config.toml
hidden_size = 512
hidden_act = "relu"
balance_loss = 0.000172
vocab_size = 32768
norm_eps = 1e-05
train_tokens = 1163000000
max_steps = 8873
Below are experts of layer 15 (counted from 0) of a mixture-of-experts language model. Rows are named router (the router's row for the expert), up (a neuron's input weights, with its number), down (a neuron's output weights, with its number) and show model dimensions 256-511. Each number is 500 + 40 x the weight over its row's rms, rounded and kept within 0 to 999. Numbers have three digits each.
Before each expert's rows: a language model's description of what the expert responds to; "gets" lists some tokens that make up at least twice as much of what it gets as of all text. This comes from a sample of Wikipedia text that the model never trained on. Tokens count by the router's weight.

# expert 9
What it handles: Table cell separators
gets: " |", " |\n", "|", "\n", ")\n", ";"
router:473525503464482528486475549490525439546551556495526534524532495475460465544494521594571514534548493549500535555478491501511519475418473467495547492555509485440489497509476499446520521523485495509511464507496529482516448440509458483509517469476498566504503478556486486562551492560430485460483523479536417530492468487572546441520578490515502421560560474498510460471538470483516534524485566559499555470515486532549546377546461546467503510504544491371555438497465579470467563498482462442490518532473505555455473510540528547487525437535467485473422465430452516526485528515479523503549540498498543491462534486492532503542553583442527415509477503517522452448464526528427502525498419376511591524522466557531542509494555489514431519497504463500486467464464605523498558517494466
up0:540484523572503466543509501573450481526490545479605501466488527462519435530467548546535474560498464516465545480508526510489479556482478518457453440535535498491520491482526516491478474510475512425524474498394472561497497519489553555438519538448480446521500546514467472628515503504436466519488459505521504438465427444494505565479519513566498519543477490472501497512537422459550471473444453608482493566579520468447545478497478443479486513472490533457471481455459479500496573438572510509527502478511560476533443468536475452453491443421480562466551494434489496503515526494514562558514542551526511514518516569525487458578496547493558534566499516458474540572505447506564559485500447469499498487512402499610506475534580516570443526564506536526453453512456484548520546427508516
down0:422458500519458492475517501560437509482502507491436451508508482584512561462423462503484590418422550506579511519509574445411460485485545534550573518460510485448437556476423448473530483420500565497527482454529509514499458460534455484508539454530485411506492474554515475427507498492516489488562476419483534562464599486488548475460514512454469525454483482508511475493449505535448528522515546473485490507522542572526471497517558496549536467579523480567501509524502504515546474522469453516450580529475473471414452513517540463535469553511441507526548538556539516494516453468510494486477506524500476490522436426527433511463504445467494572481450457521479586468469461460516493474473574503489573518478541502494480523464476536432527457481488442527489552534577479463482494561466493
up1:508525469500450393524538476420547397503592491476494471561476464453481492483514442592510513555522511565519506507509560444507467486501521534413482493515535524523548497544476538439447498519464480560511564533506523448521497473515461542506461406450482474491455436552490546522533484615456476537482469460480424532495509533531550439483498462457468471505567503507483545500574416492481506489454521541475511469553536443558464452506516513495524447524489490523553482488481534515501579435519503460544543470457531497441489561490491482535496524505482505540458518485503465557504522436582485517515501490512425525512528505495549494522479545461559465522534486516486464440546475547442474489392452478458476497536513497492533526522433497486478575550492519543502499524540509451470463502480516
down1:520520413517490443509602519482603489456475480508458524541513473482542505490425506500452491503454472510533468440362525516492514512473534479504523514430500551523435527535493540514497491480486534517468590579478521562481450491512495489562522528530515469452503448570526539506426526419485560518442440477522476513543510471507502483462487428392551515469504495490502494561487436519398568489477431501506483569520499570464491475547472544508463444439507529540521423537558600448480536481513483566480459441551558543499521498486513494517535475485418453510443498499431504510538495426541552459535473563577572441515454508494536562565509476530476510483462525493496457522556460539498529489508468526519557447496472481536512516528502538495514445450521494541446496545468533399438519456480502
up2:494494483522484519531518544490546555500447464505511516514512475481423463468513479551458517485517509471568454492505509481475511501500528449501517482544517525495442514555523506408530518481463528468531509471430528501525403494465395475529548472551509470448458439577514530467537498586482474412572474472556434536432539485504575485456491538521472512608470495523523415523538504489498621509562498503425484396431528550489427482456564506457500533493506544507605474547517569455517518498517459446471491529518596503460572546543493446525485491543473519503491497512506467444433492452467544478481515523438517448573470507484490486511479487522484468520453521489507530444447489454506495577532494518515518452445561512414547442506488455440543437570552523519452491530439510467520554499522454
down2:459498433471471468528522519449535573521510488498477499523537457560564450472529560508502456455421550455463421543513519506522506505496444463598436556472512518394504537485548499531542522455503540528512547472541579482442476491480504461463493540486570492450460489497532478482592523512468569445531573403511531489436542535522484522542482596438429476497461538515522432576492478454476508488503470481524519546452504642443497481520483476508535479571510522464521486562498483480521447524523405474493529515455415489508459493439506487490538489475499439544496434554471513548497460500540490505488509513464527454411539504480557525547539425504488500530589466538518502540507448450496434554479639439557508509511445550446462528485487440529479500495468443488478474488521542496481508557459517

# expert 14
What it handles: Sentence ends, punctuation
gets: ".", ".\n\n", ",", "==", ".\n", "-"
router:453517571492501520517471515557547512514494581553516488502569439517453518501447488468612570518501572497474483513497459388428589504523560490473485475584483490481499485576463565504444528504437479531441479478547512445557494513430500522501481493487465422563463463526430476483554474522501427460469475448522474512493447443535548449490462508532454507499513505496519484498492454487491579460523453491517536507545561419523595550583474557568566599541470492432505417493449496493526493514541480484511512509470526499479517527521563535461535487496469451448463514533454519508508489516489520527495527504504523426444587455486461421516545523441512436537472527460563485515453505497505535468474420442600545486435527511460501520539520543531491486546415510553532492533497517485490452525494510
up1:452459530457492537588506458548450489484525461527467443471613494483476485512471468508538501526511515497509521461582494396464529514453547495533571442557633479487508477516498548471445492501454464479512469574557563519422459525533490490492498522459488533519517526474490416478521489566479454427476471531585478511446483574544565451582465495564468486546459554493507485457468388488514529530487483500467469562540518498528520538542553489518538525509517496538508528497499488531514502549496491474403481529487519480534488474470443534446471502522523524493524439516478489442549460515490460483423548478501462500564576502526436527485496551485572531575452455467507543463531502486511493482514439515449531457488433452508565443524488508486543484440523509588513544480517477457524450503479478
down1:472477547520470472543509482451523495399478503510468504438427487418568467547503481519521507510453490462559572553499479540470486479449456481464514532495575488499510496535540477462541463492487436506488597540501517467501494511501444438514616501491546403558510464476557492506461447519547505517540487476511482525499472467470483512543514528484552482486523426489408492468457484499485489514489484494464475463568527553520623549482485524455513445528550497496510533536519549478490470569534482482519521485496462511499504475509500561522513494469452574590583475416470531505508528487470474433561538466526525529494515418442556509487438435498484523473495437472551588540486445535509516624443469429569530526505490517483439499477468516422517549441462539464476524579508458431530462545475481
up2:456471591442445424513468528532533518463545496571513512539527479512517550548436544495520486501482527463510537550525469458610511465505532512446522454561479540470536533479482577532501553517448510426440525530455523502496503502500452516453502514481524469546437559489581546475555526496529444475456516445552533496497444549478558561497492501519399495539495563546544486428554567498521519460504516522502503504496469469505504512562436455562560471638524547429538490501453531487562510480510458517496487474537471544535480522499468557471549595498483521513522433520498548462449472430513564469550522515509547486497507493463439515547475494447507467522483514490520475454457518487543555523531452488517502501450453545413499507553467531474486586528519496493450526467489510481521484543489470
down2:493457423541509516480482525488525502463512517521506525535520519501447422529444546504509506555387523518515521535445474505491525527440521451421499535531489519481530592525507497505476520520523487519501440535570554499533480502537460469479532538560450439489508453506533500457480499531476494553458509459423521523413523466506501533498487532498469446448486476509492462528490505473303545542519508501524494518488501522533546475547546512540522502506459528503401515492525501542537451479494516459485467557525421491452548468479496479500509498413450477605543451549484518520481457521512418522489534554571496487468477517505509469552485519517463521484548493482552498461498490454515511547541507539513520425533487493496496502542544522541457529510482533494548490564507522491536470593563497
up3:387462560441529452489433588512493545494506515534510488500521474481448514483522503514589549526487485541416563458528465444454519484527483537538477459479579465502509523498521505498504488472463486472518458525540447485466442489461522580511521463508468436561495431524486446564518463397492387449443573526521475455431538430443555432444490500538459437467453512502498530464463446543514504446554497529478531547521563473518538466606517537514516534572510534453467581510409483536511500501446517487455475559459524430477489506522514510437441505551475449485523524562572481543567481490521562429556526534508471425452476517486477495443488499448535515545563543538554547422468469488497513445485429455443586518430485586545439515546528538496514491506400528563577454553519480536494463503457538
down3:499460474513531511484542510480577515481515526478507479490497417455561548566546498446520570557396462520542437432494445520489500476559525503512513494517528517493546590537521572493537531490508503528467552449531466499535495527420477491497465544455469513544597531497538481475489537497490544586551514438507567501514462508485467515464468557511544482430536463498447522510562481554334479526500499505536540522464556542432542469520448571551528541506562504510515535511452411588516559504468570543468507497519441526509500448521497522540481547467510467565513443558554439524587511498499506414473495497507471473495495464495491582446529455458514511518548551585577399540497568520512450513423483513526503525485527455523499572512476576545487503462506507515526520531459497486544501568461457

# expert 6
What it handles: Table and infobox delimiters
gets: " |", "|", " |\n", "\n", "-", ":"
router:484529546498513473579515518462501498488498497487459451513507524496542574564455499529492526507570485510461513498459545434480508514476518442409471556538457481523499473513529448511602434493476484544463533435536538459521466513458491525480548523521518566496497496564520480502486471589441473553502448470564462536557501493538465439464464516515498500579521503603632517523514495503577506485474462531490501428487521477544532483509477478475503454505497521473518539501481578437473543520451492439511552514500549520484458527504589445512489463483510457461474449483492564537528525485449532552538446528538471483512598477562496430505574533409503538486520524473524478500560514515568549532522486449509515476431508509487472449466575509515487478524532498463476522494467578445507508551502513
up0:424540556468556565501522435557467496509508461524506494468553545434503516508456514510505513438484581497550482549459426434481467549528510597508528558554496550463595517522467498522486515495496489510416538530476516437523505475454500451552467569429494511450505462472495507472525546502440420434514487444591472446444529443558554491531483517499502529493469480525544539448522533551489490582511504583513534468514498511466564449540517434460474490486535450453536555514470488434496469438423474488574491510489599579529464498495584502514472497508560488479567521511517503451572474488480476512490526501562542445520559468506545426530473517483485506481532505453472538485470519525561594568554460463531511531458452475480503480522528548556479502502539530471546478461513555491502485500470444
down0:482574534444543461513477459471491550559455519516553443464446551488578485466549545541453547512521469440502480466481440529521528495505489529493499562539464503521500500461592474476543529423499471474458492515495467459514543484516448551494504465431508468547496450467520527518507462516580542505458487529498544523541437453590494533505539515465474497488438495417539509481489554545489499505525459473508454483512487506448519537487462434503478539568506623545471413486463484515487457503472518439439534548540466516503556463466532475499485500506587501479509459445507493485433468543474487509482535453520508441554479499489551529525532415451455517542488555440506523533491525551521519539563553474533455458521486504511491574487466502500498432522500561464448518540489467478495529487491482
up1:481458446502479531466509622540524502540489582532471547535511527557461586565499549529523539508530556516503518462457534440517545541484551494417450504484460458438505546565452563449493450487536379533522462537525527462544460457500465488541470547519517427518537416514528507537464506496544458504495540474563525536522517514552491445501466519495457478577520524531615446498523491473502518434518496509461518489505490467537514494547485451437469482518498473442533497493486501496530474510468532486435498501534512500489475495528460505516515473528560465464466487514445506511544507504441547520465475457460497559493423439463508499574517522456539498497492456449503526477448472419578479534475463417508478463465510484528490460542528555567477461566539456498471439492492572509561505506515446
down1:566490515481586527554521486476492527505534496487466517550561543479517426489422473510531491440453488407558552446491474554478520551440461473515490525557523482546426526491504480515503423431532489506473549454437477478532483472486451469514515456534494546509515557471472494497521451481446491510425498583512485466419543463455496443523457513523544540533459538491492486505448461535499464583514457446511487489496483533513524421523415445456393498521504500464494571487524480601471513517439440480481531515515563436495497422456531474478561523494588513486476543485425517522480553475530476469448442542504492505502477521474493488627481477497445501470516557485478519534473522490590480537521517459488444499524508493475505514494394501528593445555547511517540434481525513553539517450517468
up2:499523489497450479457555551494485489503479547474505512523502548488478505539497514529563549502521524456488560500453533469509459525538526534408502564497479528515561519537450486532382432510503518560577491479450472505474416456528504619471513454506510412492524456525512437513456451465536475524503455503531526550462482462535451486481491518461508444559517510541635486464466468525493537473466453512542451540448529430502515525533468444470553518447528544474515495537455516520463561454447517494454428474493508517481513497561458500467500469557427505487443437443452452526458498468465561515482473490482532509606492566469462514500499550515562460517493421541539537428520513467536521455455495534512504442504448428456451484473534550551494401494442490469535422518466491516555546527597534
down2:482478446486514503488522507476492517580490490482482524527455483462506511433454541523589427460504554469515495446527468559503513465450487488551507467512420533558485610451528482503577499499471498548523454452452445487516466499547482476466474528477514426477585492538538464508490506479451460582462470506573445514547506472539461424535568471479464565485527522521490462509532443557508572541494452447479471512474536487629454517504480519505537484495501476456458583504487542490499516443449519494459531474479521495534488516494531499407523514450448468465491503522440479572478546453499464518396547515440501544510475518549494482503494470481534509505539513503552499459565366493522530498434487465514472475557537449429515464554471512522486513622506450538467502541525508463471514457512422